Experts of a small language model.
Size: 9 layers, width 384, 104M parameters.
Experts: 64 experts in each of 9 layers, 160 GELU neurons an expert, 4 picks a token, a softmax router.
Below are experts of layer 5 (counted from 0) of a mixture-of-experts language model. Rows are named router (the router's row for the expert), down (a neuron's output weights, with its number) and show model dimensions 0-127. Each number is 128 + 24 x the weight over its row's rms, rounded and kept within 0 to 255. Numbers have three digits each.
After each expert's rows: a language model's description of what the expert responds to. This comes from a sample of Wikipedia text that the model never trained on.

# expert 56
router:148099153127148115128110116091153113149154049113143170139097140118141128126144169096176110091124143131144158125117168144147117096130108145151124110091157152148068143121119141124169145131127132123153163122129094108145164107143139160164149085124130092115095157145131132143157172169158128114132125109161144152103110168139099126111095164137084155112147113110132134158142181122108173091136
down1:111126110101121130129093107147128127143126126130144141145144125145107096139127145111134150099097140122129104117145105083159118122166132134159137151104152097148110094125116144135144139118081158122140148125142092141111140086097146105134108133113131130123111141144169096108138136118109113162111129107144133137129077115146132098176128133171121109140130108078121066097100147165140180117125
down2:165160185183174138121106100103146122142117112159141114164116137179135116171107151150123118185122109129124124122110132141102112158100118173112141141122152148141122090103165174104120132097139124129157130091137141160148143132124131097153119137112173114151141156132132089094161154106154111135147100122159103135110141146124127109199129091136117122147190142115113113142124114094083120102159
down3:180095155103150171099092097142129201104100120094114127112109116100124133138113120145101108175145151085125123111126142123122113154151124172154159128131116114121154095170091139110144104115115112104156144115123119096127139124152131116111138134115101140138106099111157090115079130105103108170154149166095159120129075105126113158125143106115152150118140147126159155110134126139113120111158
down4:138133140155129122129104107122124141102090117134110106131161146164106201158108117099147144115137105094088132089159083175143152146138127127132121168120146178164125104152113158129170141108148095093149135101155125074137170137174150144085111125155116139098147153094122088137126094124123118116118152126157121139134142124137115189146096138136123169109134143120150139101123121136130105099170
down5:122125163163178088138127150176088122155100144144100183165153139099122110106104141137163157109129116179161137146133140152107099108167079091130090126136098145121087160143176160123198143146126131117087139119149105152127169137164148139130120142135144140109163112167096119099118159136140155139143170086114111133091091150117105165115114140104092086129135138138136109150124112129169143136135
It responds to: Connectives and prepositions. Conjunctions, prepositions and inclusion verbs linking phrases in prose, such as and, for, or, including, such as, include.

# expert 15
router:147097178105105146140106156148074131117145145148100168089137110092088136148127134132153142134115123084079120129155121148158128171151124174138154074158147140101172109164126120114140095133099137134147140132106129135156145134107109116117122103136145171102149117127156087091117110139117108137102129123110117168113126142117167137140150142123084126142140139126149100089134100135127142127155
down0:155128098129124124154149127120132134129115157115123161154117111133117179121181127143147137148148125107141088125122147093145096141096100149170126142127145125108144126147138116124124149142198130126178150143141074124156129117120151167127085146104126128132116101142150110072095144140142127100134154110115112103154146132165137124095127123091120124134131129096156103097088086122150109141169
down1:119128115120116155146148110133143118124132157108102131116132115151118158102076109143122103106065116162128102133133139144124131145123092171169092107130115151093155146118132110072128107095132146128167120082145163117147116174104143130127127129124124134087116080182121124131107166128152177068105170130146114117100100107152116104125088128140134133105136129148122098140140118153108127118132
down2:120157091116112185112142137150136112132123170066100122157153127117134101095128154116134130124134140141126122165144122110085166142147126149120136158121159125164150155094128145146121089099112131137126076145153131148142157159109149129152122113169092112089119087159103122111183147147136177111104122111130136118175123136152127164124143135147155130139145127166112139130121162134104168091146
down3:140136129134112155123168138164146108117139165101153138138107141117124137152145153162179122148174147143139157118066136107095084104127138133137128148107238119117153084152104139094063105155095113091139157130146109142074104148124100130145098146120112110154131090121119141123096156138101175132116101193122122110114103096148125111137142096144131104167091105125129146098157106122099149154105
down4:123165131106077159152136161153085112137102141115172143107144091135096133167142101156110164134121096116126119120113144099185112129102117140154148123156116158148120149130114123072104136118149133128108103077090165109154146134123125142123129104088111167165112166111123162093135166109124087088171122091137114139146139151166138107092125140111088168083154088146119140127148119099169128087125
It responds to: Surname endings. Given names and the closing pieces of surnames in lists and tables, plus the bracket or bar that follows, such as Tomjanov, Dickens, Santiago.

# expert 26
router:174115128130125114113097120117110125130154094160088145153139137165110147109123096078101126130095110140160125113148097123163120122088122141107134152141087136135149152099133098087123150108128136146125131122116132091129116117153152153098076159178162113136143148124169138167120153065111128120132142146120148112095115099113113117140092102141152156106102130135127117084088100140153105153118
down0:151131144114147130119105130114123086144109146127162125119188062147138136116120154110174128119147131121153088100132077117095151124169122132171082130168119103137083128122137100164132176124161206153134102140141149146118121134140141156163147120125139064123155102104122124139159120138122084080142149122106159162121143103142140140141154098167135133114104148126140154132151152099141118144152
down1:165139134166135122087117160144120119107139150122162115101089152095109153155121134115116111134125127132137115120099122169131107170117125147138132151165119109151127097177141103071118138131129140140099069176144135146115123113109151128088123123133164125068134074124178119153124149086135121147095164070113116169105165126103149117066140112162113128143137161135165101097143109159113107161117
down2:103150117100098149110132109149131107141103144117126161130125100129142139115110117178129143086129129128141137123091104143129121175130130103163135127096140109115137110104120132143137160147120110127121150145095158117135114076121141171146146133120084130171157150123103133119147088129116116162151143121122103124136111134101108114143181164132131141093131071134177193125117149071150103079172
down3:150113112105130116136094106102093151116119114151118082109144144149146136118146123117152120126126123157123078124123094099126126163097103108118158169115148164118109144118157160140100165142141156141123117117129098131128114122086107133109117143155187154138154069115082123151123115138102123158096102077096175106105083087131096133107117115156106129133142117126115115146127098139113123075102
down4:095147105111141147094157112132114143185159174125140101151138167143128118136142189148084119186131144140089099129155111117143144148151150098132150145173132146147147121153168156094144171142116120109138122158128133124148146085112091145132143114106156121157112109128130118142126119141137126109115090168124097118137110093125177104156154114131140079162116149154135140110135138138127110107133
It responds to: Persons and institutions. Kinship, office and institution nouns plus regnal numerals after royal names, such as son, President, government, Army, Henry VIII, George III.

# expert 57
router:098167126111099139114088148125089100099144151112131149135127150160142160115128150128103169140126092115075111142127088152155136114107107135113126126156114120132150125157143120060131102101141101132122114114146155127146136113101154112099098094133119124152121133115142107132084151125102117116132146163130148120102166163106109128105122129096170130138098129155144108129110090158149113116113
down0:144146146082137150103091139136138153128134169100096070142109101124099123136127132154110145155108116090108131124117137082106132111145158156124091094146097134108128150131120132091143139067130137188133077096134153105156148136080107115148124137118128101092099092100179131119126112151136117103158128112177118129147121133127105134108115109154126148123104164153172151140149175119097134103127
down1:147105143130106111135142093129109140132147151135110150119104170134141110111160129125143104087136120148130183081106159132179110130125108153086154087109146150119190142118148097128107143126144135136095154161126122132100133129132141103096130129158117123135099143111145118146174106122127127084147162083117114149127085109110114127134152139150114081107154132127084109144100152157103121149111
down2:134124107122121138120108108122146125146134159095144157121138137138153127117110140138158084138119142103082141095141150193124159150138086131118125144124113144184126134132133159175107168105099063133117118103141111123167142119119151158091169160132168152109154106129104119077083128155073121119168137148138106110147135097135158144165113157186114097118099132120123160151129146119123148118129
down3:088091118137093099185203031113081151167206171141168163130130106112120142116066094109107111141141186156093144111129154095126101130109120150161135107129119150161154119110177140160164119101099131112124118147134115109120132100111110121119119102157110150132088152166096122172116128087114131127122149133107091165101139150137142163153105153147093122115128132106107120135082138113120095146130
down4:128110131134107120107136110092113146127065154157106182129156107091123154096118136115144154098090131099124105092131170110096140141160084149151149150126139127125190144089136149157145155104116112116139124144122143128127160112138134108130094132134141109111103153078098130103164102119123142036144081127126156107160118077116146101121127075089162110092159101139086160129174107165111138133145
It responds to: German-style name pieces. Middle and end pieces of German and Central European names and words, such as He-in-rich, Freib-urg, Yekater-in-burg, and letters with umlauts.

# expert 22
router:194154152096114123163113140120132135098130137123133145074142140118091147126154112121153121152091131089077134113178108163133135131167152154130151095159120143093151125167127155118155134139085122116168114123115093134152111142095136096139071151144133122128114105132116111097117126148142100159117129095081082144142143154136101105131180140126109119151165189150151133087154137115118113123141
down0:116100133101103128156147126133113118135141118120150098174118136153151163115115127128106117122114125102135183109079144140127137079151098081139134105143085108129096131148132072133119133149155117140151149124101153122113129124149121087114121112124147154128140127145127111145063140106104094125127110115117144129115150113117119163104129131168150111133141130107095107155098166089165141090152
down1:133107098100098118124115105133134108099094144120139158133102140092091137110099153133156084089125144140119101164128124140113110127115109110106162124097107132144115139096150129126124146080096122137174143118071140110140095146131106095165147131138160138156144150072145159133159126142091112111162113097135102079114105168101149155130147188112097091167097127160130141105110119123101106111169
down2:104148120120130161119118147136114131165134146140178154146139107115124137104152123119141166129145141126111101153150130120125194134115132142126130086145159157155137091134123163159150101122127140159126114143097128147119146148129185126138121119185112166056093173116100180098107185125127131130125139112111125113129142187156154119098125110144111141099107083180088159110135114147095112141149
down3:095124118124114134128133122145108139132133157087142161138127134146148129090082120123120117097072160128115115117088089117138137140126141116105106140156122096149096117141107103155151174174123127133141133115136078129125164156146095169149115129108130093123146134111124119133143130132146179150096133141119147142144139144115136122121115098155122128128131134149125154114148163080162102108142
down4:140149167121108126133108133100129117116133134111106129130134170134130129152131115122095095111140101131172139124065098129145058143123169155093137092103059082111126168101145113145094165103151080165200168158116114140085175108073122117108157115138103152116100139134149148113101136155152111152147149157114128163122133101127158106145102146164110125173128126163166108115136109161124190134157
It responds to: Name fragments. First pieces of personal names, usually surnames after a first name in lists and tables, such as Sal(tar), Brad(ley), Dar(shan).

# expert 49
router:147117137157152119084125109109121137130097124123179093166104086119092105164139131146075137097169148146112119110078150088085105121107125116112128101136085098106121123097100141158103142096152126111100143173081147156117114162172131128109150141071134081125151115138126141159124080109175141126149169162135128115113143113128158145120132096120092084120135109111096156141109130148158123121130
down0:099147126120110102112112110143141131124119151154158134153110131142141082124134174118118098100156129148121153110117114099125122113122128142099101107131100112105126129104132113093108139075147118124125134123106085120138140122146091110120131104112107108149160104108131118113161155136155134124105143096119129139158146099123113112156098152139120126095144148147114167159085131145138122098104
down1:091148111110138135111171134121079111112140151189145177116138131141137110108111125146156128098110121127115123113153150113118096123120130154112125134147168069135102123138115123191117159109113167152136096106180155100134135148137123108087125148120143160119130149079147100167095136111145134119106149132124157143153094097135116101135166170128129138155108143138100141127138138186110116147128
down2:094123123166154125120123138119133146185117116142114152103094150156110107134101125153155142148102160117099185113133116111113094147126123105157073125103125072133111133142150105116124104105144132127100175098159119109146076126129080109161139123151186133119147133127104127096121134102128148143130121138134107111105096077149097109123109166134131158136140131120170155130151097131125133088140
down3:183117146147147108145089133129126129124123128151111167076168168153142122154106094106114122130135089134135084108133111129149137084158141129103109122112124137123132099121161113171130137107094120121131170179117127120136122105135159098114126119145145151129116124131118117159125142107151117099118136087135120130169141085159143133167097116097131113146142105174107112135150124152123159103124
down4:121132094126119169107112128144138108166083088114100155124136138146119130171145144114154122106187156157116144141141094110119140176143114161115110130158148114127180138164155154091099133124157120130090115137107133168129090105115111144130137121079109174143130109106105115120122094093149165141108127129087145107147134120074149078117148150138123140131122079161109137112122122080146133175109
It responds to: Geographic and measurement prose. Tokens in geographic coordinates, climate tables and place descriptions, such as located, number, at, °N, or a sentence-final period.

# expert 31
router:104119158145138122130145138129118118146112117112120128139136115127083122149095148146118139153151079118170101127095112134124151089120154133146122172165142143116126127107143126143150124136156118098155148129088144168138087124163115087104151165139076074108142154126133147097176133112146141133133129133163144141083098117141148158123144116142121095149124125104126128111128175089185126104121
down1:120124113139106144094146132166090065152060132112153085173118091133128062118128105146089118105109141113161102119097124116147147137095112128165109121079128129170116145108141110140139150145075108135105153155098116127102144167160129137107082086146115071137080114119109123084111128102101151099157134142160152159124132121141151148099138123132116135126152082141147110140151174077119105126135
down2:159115115140110103079121141152144082138115162093111150188130172106134167164121109124158082127147130101149142145132139168166130094143124080170149147105154143151129152129126128153124107165175164133112140115086124139103146177207101116152142129121140117144111133166117155116092135114125120128128126112166094126125174178128138147121104124137122157112131115088104130106133149116103149120110
down3:133106116095097134138133112103187098154099134065136138140113139099120058098099125144122135129093131104083156114115148107165122180098131109116132148147097138088125161158122122149071078121158128135127125096114143113098101083126170165152160139140148080146135115080132165144144109169121133149166164148075099115112111142131141136152079134133184135093152127127153120096083123177133082140132
down4:110125099088091141181145097158163143141199153031110112118136142099113130117122106102136156125152164119091123153124147058119130114158122179103100155164113122109129114133146144080076124153113116138103115134130157119105125112124151112104096135138100129098108155132165132147079139092151098097099097069156104149130110115095135132152152137125093119103120133173113134138179104140122136129137
down5:136137139116139146144120118146095132099189184141104182158168123113099143114091126116156118129101114108101169125137133136135164153129150138151137109128157157133094099079161141092130104125116157141125079126136152119138109143086147115102151092097145121126127127115104148135117117134143152156155169131147147158131159088116140122122123113145140133112161120109135069152140185126113129118135
It responds to: Infobox field names. Field names in infoboxes and table headers, usually right before a colon, such as Head coach, Released, Owner, Location, Genus.

# expert 45
router:143113122183121127065136120121158131151110080122150120165132154116122149117092113095143119115141173099150131130135179120102106121147147138141130072103164139140110101146088135128140150116163138107117150122157097130112173099137116164103175088114106088136085140115114124121134123173112114131146164079148160141133115137139106107118178180142088165142144119128131121146145144117095137123139
down0:112121171125138134120151116123103120168107142129128147131125139125089126154146138149110125096151117145138119094169120093079179095111109084183141161118152124141121111168133158177131122146086126098147136135114123125091130154156136097153165084104134131096108204110138125097152145162154121112135116115158107125115130148113100116148088158094133165104198104126172173126154112150101127134107
down1:141127140149112127132099130126175143150141073144130119077099110118107133126153137141144138107111150160143100120108131110086123085128089133137122101126114154123127173094112144091132114116104106158093098163128120152122169112158160130138109149138151132111102107115130159166164137128131102141151136105119126143135138146149113107118119146116123103139122084141138117138086130120149152146125
down2:092125149143090166143132145172106095131080152109190094160144121122100102111128124158113158116138127106111135143115114143169135166122146148155126108136119144146114136147114130140083131115127141138111143163104089112160109126105160111114134063170070140109146154074143129108108130128121100086140098117146126122134155133158169161119113080109162103148092128145134177111126134166143142159150
down3:127140116125090142138117118163113138102090120100108117146126157138165163129126131102136102127097139099122132143114126138166118116129112141131083129139135105124086123160103090137110130102077130115137096145141129161149090135094099066139144114126128147124101142141118141137151132109133120120135168060136127164113176178151157137124128143176099119144103202145130109065092110127115154194125
down4:142093141145107137144114110132141114181155105122153144141150080169098156105149122153151206147120154187086150104086084120111186150115152160189136076148110142135135104072098104141138100126133117109121139125131133114101124097098115092147128119134174120138087137123124107130105097163092129173137125119133131182133125167128159142126132129133142095121120120113164126136125109109091146135185
It responds to: Verb complements. Prepositions and infinitive to after verbs and nouns in narrative prose, such as forces them to, willing to, into, against, by.

# expert 4
router:140164079105133114121084109119097097152095137178128103152136123135158149149144108106138136133108157088134159136174151114091128104100148138085134110102082161176155125072148100170155162159091072089123132151153134165096091110104102128105096159140115111153102139093125131116097073096141120149170158137114102116130113131133145089121114077170128126151069148133108158109142126157144098156166
down0:136146137111139115079108078119115092132115105144109165109145101099109117172125123147115113169098127101095112153152124124106150125115107116098138147138143117131105148162114121102123148125141182150108152131117137118148131137122098141122122140152145091138124115131132118133113149111126146097165152185090094141158142096103080156074167132176077148161128107140159109139123130123139062113118
down1:158140124142170122137137143169113152125109123154139146130132137122101140144113142107112114140158131136118088100087093148102089151131137142137157163124076121149129099133177078111133119124126136186117138133102155088093151126095125082121120147121139145138115124113115146149140105125134152086114099124106132141118086131165144091098125180110122128100141137171128103118082116081147145127106
down2:136071147169114137106115100149143145134141157106114130092156141114117088157105167158118083150152102168148115106092173132108134139143054141116120140138132101143116149160152157118132082121096123146122127129113141104122157111157138145125159138111129104125178147148140122108136156121114127120134088124101120081107130114153142118081115188126127156095129172100123102197142144114154077125135
down3:101120142122117166117131107145177157119117099119171135149141133151113133133106124121107118128127145124133099119133144147166134129106171083097077097116207145105168151124099129134114086079099132125109125135131130153166139127127122142099127112118139090107153119138153117122119106112153122182089168101161145118101132131123123116123157175075089128085115143154114113088106102114111114105174
down4:173100153137149129079084113153111087124141113131104112156140160094124112158132118126110145147124077117112146142148158163103162114153137142146120126147128087129133157163145112132127100076095122134121122117088139120159136141161125148119161086125159128158103062128146132113113124161133120110155161153115106148129132082126149165116132172101078136150132135139164183151137109078138075132132
It responds to: Person and group nouns. Common nouns after his, the, a, their, naming people, kin or institutions in biographies, such as children, family, team, school, him.

# expert 63
router:161133136096175120147090118112141117154111091106130102144154079088138139154125120130126127123122116103134108124102089120103125124141138135133124127127177149137143122136126090130123097133111151091148131173131107116077107123142125097139173140116100082148116162105151129158099136172109136143178182089127192125135148161160163133128125135122116186096115104093118100124141119137099137123114
down0:106158146101146155130118085150079116141111127158127154108151120113140139140125136130146147159092142115103118126150147109103137150139076121150079101150127105184098093138142148117107171052145129138140089122106140127125131116121146124158143118109135100166120108110124139117151178137103176103143154115096107109119149097120140134151095133126146088094145108116116184160144123095158170108188
down1:134135111113108122122133108129136103125116121107079095161096120100145144170059126130112121090120174115139116129100093141148113117141113136108132089113123112155116113123095111107092114118175141114125089093097120122178092111126110134119156112106128085075131115111140118156166107144181125155113140153148131141167098117149161123156164127141144151162173109098149113187123111143122127142136
down2:125137109116101092096162133113143129132088122127089131150127112084131117129145116073139139146141096107091116116141120102113118116091096155154103104114072113192138133166123107104133138140129140145111123135160161171129145110116088110111093151144111098115086181118102159145158104132104185134103135105108141136143116131111080118093135120116178123110122127093074141120092115182158127097094
down3:119110103139087113108145094118131141150126134120111157124123165134145104140104116149081127132109156135185151135122075089141127148123175087149142108128118179134121129161130118156178152143122113132119170135121111131174177125109122126127133104120096145121101114129127070111129127137138124165151144140181098129155104109085119132090086118105162122108152112149140158117111111128118139148139
down4:139132117105123154121163131171106116119134141125117177145108137110070084120126127149135124122130151108118121116151184111127118140181185110129144134144141129118132150170104132130133138130119118124126133130145098101137129079164103155114111163072083111117116137153120148152129102063139145135107109183135130160176123110133147125152131105123167136126123119114095088133131119152104147184137
It responds to: Career and sports verbs. Verbs and prepositions in career and sports narratives after he or who, such as served, elected, took, joined, under, defeated.

# expert 3
router:129129141109103134111144155110131113111128118152134180081156121107135141090136109111133118124130150085166100111121134164096122131116160099153114123131106126132091117122148146118153160151076120164128106115116124168114135145103065109133114151122094125127082132158154114160139117173081117145062084156124092150146126159112138110100125100119114126150132130143103116092086140149123123142144
down0:154113133128114131145097112126092138145141118131132096132095146131160119185149096159136139125155131135139119148146109151164115121144131136111121116131154128100137145151127156121140106135133107097118107179112134135140132104117088118111123129115109107177160114132104103120135132097126135147152168156122094095143099097174103072175163153147093139122136138133132099106148163121115146158113
down1:145140152124119108146121094147103129114135146138158147165147126118118139160098189164131141100129077148126163110095100145122144163123161162118091120139095153128130116115122141092115137125103130150152150143137125161142155089135107156157132176136149092160122097091105106145086132069129186128096169162147167093116115143112099151144137169139137138153145146123174056119129092130146183151130
down2:125151142139136154088125125151140168145109104140126102134161181098149105144130156165114146132124143116150127143107136151136124137103109134106147142146118131133144084102095140155170100162111147104110154107125129137150092113145139132136122136126139097159125118115090132150127146107126126096112088128111128174107094116126086089146126139080122143154115155136135078121134117153136101120134
down3:096164118107095143143143091144139128134133149079129153162132119090130166121117112114092109159107109096111125126128096115094130108140092137128145126133124134153094134113134136097139149132131121157115139097080078062158157136086133097112136134119175103123128132118177097125128083147055102142146142122120180150147182136160099133151126168105085105142138120112110121080112122131141111128163
down4:103152118129125131135109100148128143170123121089161158147111086121129127129132114169140084102143149155132103106132172129132110090132127114130092125120135120127183125161127114114142144127118177103143117143092121133092108170079160109144112075176132115132160203140157111157136152131143110130121101118174149139150133179117120131091114127130117166129124155148072144161059101170144118113138
It responds to: Title-word starts. First words and pieces inside titles of albums, songs, films and shows, such as New, Love, Black, Red, plus subtitle colons.

# expert 12
router:161161095099141127122138113115098109127146140187109142098108128130200125127147126127123114140139115115124075128114135146138157107102104155109149180145108142156116154120153108115144183153110111123112151124107086129146107132124122113126092142152139153157144165108087164136101095144123130157160111175132147095117137121126126111129084086129127098136129142116157136075145131152151116117149
down0:124123125101106113127150095131127131129140120142126138080127110123102145118134144137133169110166161115161148084125107141107145129107103122140122155133126106138158168160120105146133168144140141118134149145147140096103074159121119127128126108115138126157134149103069127202134169114130115126140118161146121119150088142138083147120141112135150134138155126127097150144166095100112126122125
down1:171110132116135133111153094149090120138166117143066152113135107126103131136128126182121141121120152100152129161107122144118122135126151123118135157132093101110063142139080114143135138074122165092139097120125117127155096131138116141129140120170145110143096121099117107153125165088156098073091124142112105098136103128129135141104147143107156167144129097102109113131113132118153114116130
down2:140086084131093127142092120139135148110139128154107096151149130121094203129141082122114100142097143128159086115109111120214132093152168120108089140110190140151132117103083137188140122102111160107110139129144095073109122108146144098149147147155115133119155136131133098151101109138131065144127149160143111155143140153057134119109153138100123110105107102124087122159140153161136155105165
down3:135139129111130147098093120121128102101096136121145124067096104085102125134098141094092132120160099117124126147163112133143115126111148138124126156166116149113142143155172115113107122129120108121146124150130148147149133148103085152092138132134169142146095128120127138103120138140075118116065158147124121105096179141137099146116132164109093114149151166143143124127100113123111139102090
down4:095122137112114144142097137127147128099129109112134106115108126165116147146136123111135094132118140150116128164076103085174133119127120115133131129117169153163160100128108130112149086158134130127149126135134138132063118118125119085129091139118131107148149141099159129044121138076142112142140101139139165115108091099137096152130095115102110168132145144164110129097088160175119154129150
It responds to: Institution and field nouns. Head nouns naming organizations, media or fields, such as newspaper, band, government, film, football, military, and endings -ation, -ism.

# expert 60
router:105116177101112141052106118129078128121146136185109181099129109138113146136130089123133106113120122113114160167187088125160125087103162189119145111172117145105134112165145101113167102149121110167108108144120109105166114121104104115113098135125120164134123102091183051132108084123118131114123132153092142137084170095120140132147098170074124165140132127148147101100145116113118080162119
down0:149130128131123113112119138125108114149134144144138162094126106159113138174131060123158083107133122107127140160115165123101099135153135144138098141128116123138114088110128137132137126137139078141126113136135161123142166121180149160104130174128134168110135133146174139150148152120167089116084124098141127129153095085064123098127145129146155117151120147124149141116176084130111127138158
down1:141118180132135099133155121110102098124124090127121143108128069126161149186130112103120142142110098127143152150160188170102102110142131137160145100112140089145139133157180091132099148159132141113120135151125168146146152124121136148149162094127147126147148103145119100137173156137072096147128113137157124124187142092130109110125102117163127116078082122132117130120140101125080049106123
down2:110137134117120137105125120117147121141150162118163142144142136149142086131152110127101139150120151101146115125098131172098140147171111165097098170118125184151124186108120128121145083119143119088157093097137103132119108087150095172120033163131110135129127133103113124119063144090104167166121125159134125152120120075073163123112139129117123100170118140133159119133134135145144120138132
down3:117146146109123148132136133133130126151132158139133079112124136107162104124100116101139128130114122118168141116124131110181163138126126130093158133129097153142143129119132143133150114158123128122114121114126090117172137117169155105140115091095118136138122164177132134123123085122128098122119144092152101131175165130109138157176109130107091133076156107119156098118144101157133091152116
down4:086146105152117118152153095135164146154107154128105151143162166151155139135108160194127120097097174161144096100117098133135165143131124122132133137147134097148138145059100110146108173132129143119116119142158154136100112137151126130166118153127100086102175163119112121104167124090105149138150103144129113133144111157083126104111139103136153124121121087084111124134132123131176175144144
It responds to: Surname endings. Final pieces of personal surnames and common names, like Dissanay-ake, Hick-man, Ass-ad, and names such as Smith, James, Henry.

# expert 19
router:095152142110121126167129132137134103119104106125141123104162125079131144133098144162106115171160089119149093096154101155098123108111137090145123121092164099154126105164163081141125127071152110143159103118094138128119131163122112127125142136118087081151102108177098112102157170104082119157120099136141131157115094122161116174121134167126103142140160146114118120096153144100129124088142
down0:130155126131119137136149089119143173115111117102077154123159114130137131114118125145148107106141092125177105079137109104169122109140125069137151101098140149148171097127149137089152163111165123124175149134102168130109116136150097084125131159157179122153108125158166129141120191121138127099125133124103120083119176174154103138114119117131122114158143112133106142110094168093137144122129
down1:106117132131137120136147143162104148153153149147074141171154142149136137144157158105100184127135136146119132174157169156124169143089097103145121136132090164154124124142105135148094119158123143142142084159084093142188162130100110114098117192088128152129122111192115121098137119122175162143134116153095158119134119144120129131161145139128118118111074139116139105118106129113100133143136
down2:154122129141131115093076154148151134134100124116124137119138127144143149115128054140133144100145166136143126157121101125106107092144109123123103088111145148125092158174117133135134073119160108135062140111092089147145085098116117165120119141114147121150128129127124138090158145185150099092130129166143108098131105168133167123124106114145125107131119109128145134088094180103069118138161
down3:136128120114111223136157105164134140159135102057135110152145123155172112097139155130099119137178154090105157092104162157102114173112106160212112096130141149155117103112100141126107163134123125142108134084117106117097090125135127097098148148155134120089165121149138096151142117119109133142148149107126093099121092143142170159125145093167129095137134143135140154145127143138137114123113
down4:096144118141134125131120136105123131164144141114116150151116125069104117132134124117129135138110129130125141102132107104155132145136096122171157128131147121117140160093157086103110138106155101141127174137105094155132087126114127140134112138128110115182137094128124086114157139173106099136154105111123094121126137163136104126103118134147125148095129120127145103141191154138107143163103
It responds to: Labels before colons. Colons after team names in match goal lists and after infobox fields, plus capitalized name starts like Royal, FC, Act.

# expert 32
router:093162169124132114124141121106066115124089116117098143121171089125144104151095125137143089149131139131102093094125100122129141120108124081179133117153133151170126162146158090119121158104123115120161124118105122188131142143133123111107151137090069131160147152151146090114102124124099116135101163134124164140140121112114155192123135096135116136093178162118120127087125106134166099127152
down1:160075118123118171110100106113131155119122109111150153102117128118106138115119138136135178129084153150140113152114109124148180147148156105122125139133143130127109057115118131099127150133158089150087152122120147165126076105129115129107098147081117131170090104141105121130132160145139090182091114114156149155128111126100117097112130150162187135131153119119149084097123185065135099124124
down2:151147124133113135119096109170122143122137155100125103151146136110128107125109132166092102132112131122164106118145125177110143107122130149136098126127124111110109105154161136132111159084149143129119113162117125119176149139111120125099153113135127122119165112118155145111157151144155126126102096089172120136097141138107139102161151148059066165102126145130059153170142149144141120101132
down3:122168146104114138131166110129085146142130139109165149138133147100092141127086159093136107118129137110125139095131104143138175145140146127124101082116097109135113085131140090164119181098112123143118118139098119124155120108135112136147151124157087111100106139119149158169134128156129113096121144111113112161165127116122160107175133074112084109128166127095095110147119160147113155149128
down4:119107144123131113096096138147113130102137123137151161106076111128124142108099136151128136117154113148108148139147124092147155104118131130101147094116078075112091089155119167148121093136146107125125080104139116083097160088122090119132174132183175145125106089138122120148131142185094109093135084095107126175139169114136134124122125125134130098162091115137081144129125104135109143124115
down5:107173163101130168113152127158146125175087114140159153131175107134150153145128122138130110162142116129139109099151120140101099139136164151133121126138116131070134067151110075109123142125118134154098123106138155132131148123147162141146104094174127124172154160119114146152108131172134143119134114098103114122093103146121115145112145126138152108132125110102123161111101145106116109129148
It responds to: Team and league names. Competition and unit words in sports infoboxes and lists, such as Cup, Division, League, Team, Squadron, often after colons or pipes.

# expert 9
router:124106136103121132075147109123181140133134098134127165166126125149113152112129136156094127109129156148067150091088130122147149129131125090131177110124131131133162144110099146110128154115126168072164132087134098147125183125168177101169162113134161095117103134149141113183155173145115101081099106141109172135117098122101162153112120144156117164096154101113110104139132126123125099140178
down0:138128132146113121159146144141123123111156142144155098164140147103111124139143140123165097108114131107163086148109128097120121150146139139119139091165175132151108153107163101141105109133119136111149072103103108138140131158158130142124151111095155180116105124152168129165120108154104187141131125102134134138116087112132113070177146095117112116137115129134123139150097152124158156124135
down1:125140132131134163150121110126127135121118124152142081128154109135103106137074149132132189123107144067140131137152134117108102135161125115120084067147101087091070095117129165103080154117137116125110091148145154126126156102136116166132145127112131118072128137155176123137149117159135143155178144109156102136090121126138153139075139122110094152154116118119131162150124122152132131130122
down2:111143155130101154107146105135101137136119113118163153186168136099134156154118111121117150108128131141064125114161114120160141146108149117094124095148099121129122132127100154146120118097094164155169088086133110116124105125151109131161129131104100132125101082097119130145085114169119151126149149144090151073125097152115150171130106158135130086136112119164133129139141158160123137120096
down3:147087138149116159138088135103143142184123097150145129078123137161110136155154112152113178138129128121094124137107095099156123119110108088107151147126134150106145125196168088159127115124122155105155127152094137122131151117136144146148141155124107162152114150138128079128162145151138134154094129119137128109139104167102152097162145111102126087137137129145123150151129169204109081124116
down4:124105125109131167138134110070092104121099153151102101130107136155125124128153199098114148123130112111116108109174159119096170141124155124099160137121130116139107173125110094143141117160112140156106096116128150146153091118135122143154142115111131126171139162115118171149136160167141160125137115105167103121093103096139191166141112154101100137140094109159132137139165151053138126149135
It responds to: Of/the in names. Linking words inside proper names and titled entities, mostly of, the, de, von, des, as in Ministry of Defence, Duchy of.

# expert 52
router:180107113151131136087114106126149122131109080107147148151095167143114133156090115127150118097138158166132130132111146092113183122169148136162126105164146127144127109140104164088167146093182124105131154127156137118127143138151135139120165095120103128138098123151110161156174123160151144145121164109174127128156116108111099155106178159173100125126103111116145149151107149105138163154122
down0:090140133115123119129156096116109131121154153107116121130166159107141088158115122114092187139150140156129108103151119131114155165128186134129106119138126107108164128117117107102154144140160116116134161145101149146140130139146074111113161113144086144129119094101166140170085110116081166118121129124133123124115131085162144087118149120090135164160118142127109128130109107162111128149138
down1:095104128135115171134086088099156148144101130111179083140153147154177126158102150095093127122131129132132131124104092119114120147078131147128121136138106120140156129121108112118121091136096076131103128178155168169115163124113122167136158126110109170110135118128132120140128110154122129138115132146100095080091144139141111122094128119146140153129081128094069144165149096125162100120127
down2:096115150156128093102117113121121119164122148102127127157143126128099117150105134126138074120107134154175146122139123152175137129188136132116076099100119106128103122155109159095165111135155120098109108143168112120153168181143133153130165116156140115043147163152114097138169144142150110124123167114127090144158110122152134145090116116092096126169132129136135193136111098139116143130131
down3:158106141131137152134094115144134113121104119120148144114121089134133103112099140116133136130139106135173150128126129121105154144120132124140190107117125115092120098148146101148129156125144129157078099096137130203123169137134109155130126143097152122120121119133134139137133122123172100102106137108108112094066120132155133110107117128155163151184110147100098134160141091139163143114151
down4:122170150151129178095146132139126118105091119105139151134123141145158126107111130139108108200138156145094114144120140125136155143168127093122135120152141122096135097133121128092167105127143117155113146103112119166135126136105110114117137142141153174134122096123141094147091120116184107154119131082121140147136111120119113099113186130145086142121128160147118135147156149139128125101174
It responds to: Prepositions of place and time. Prepositions and following articles for location, route or date, such as dates from, between, around, via, during the late.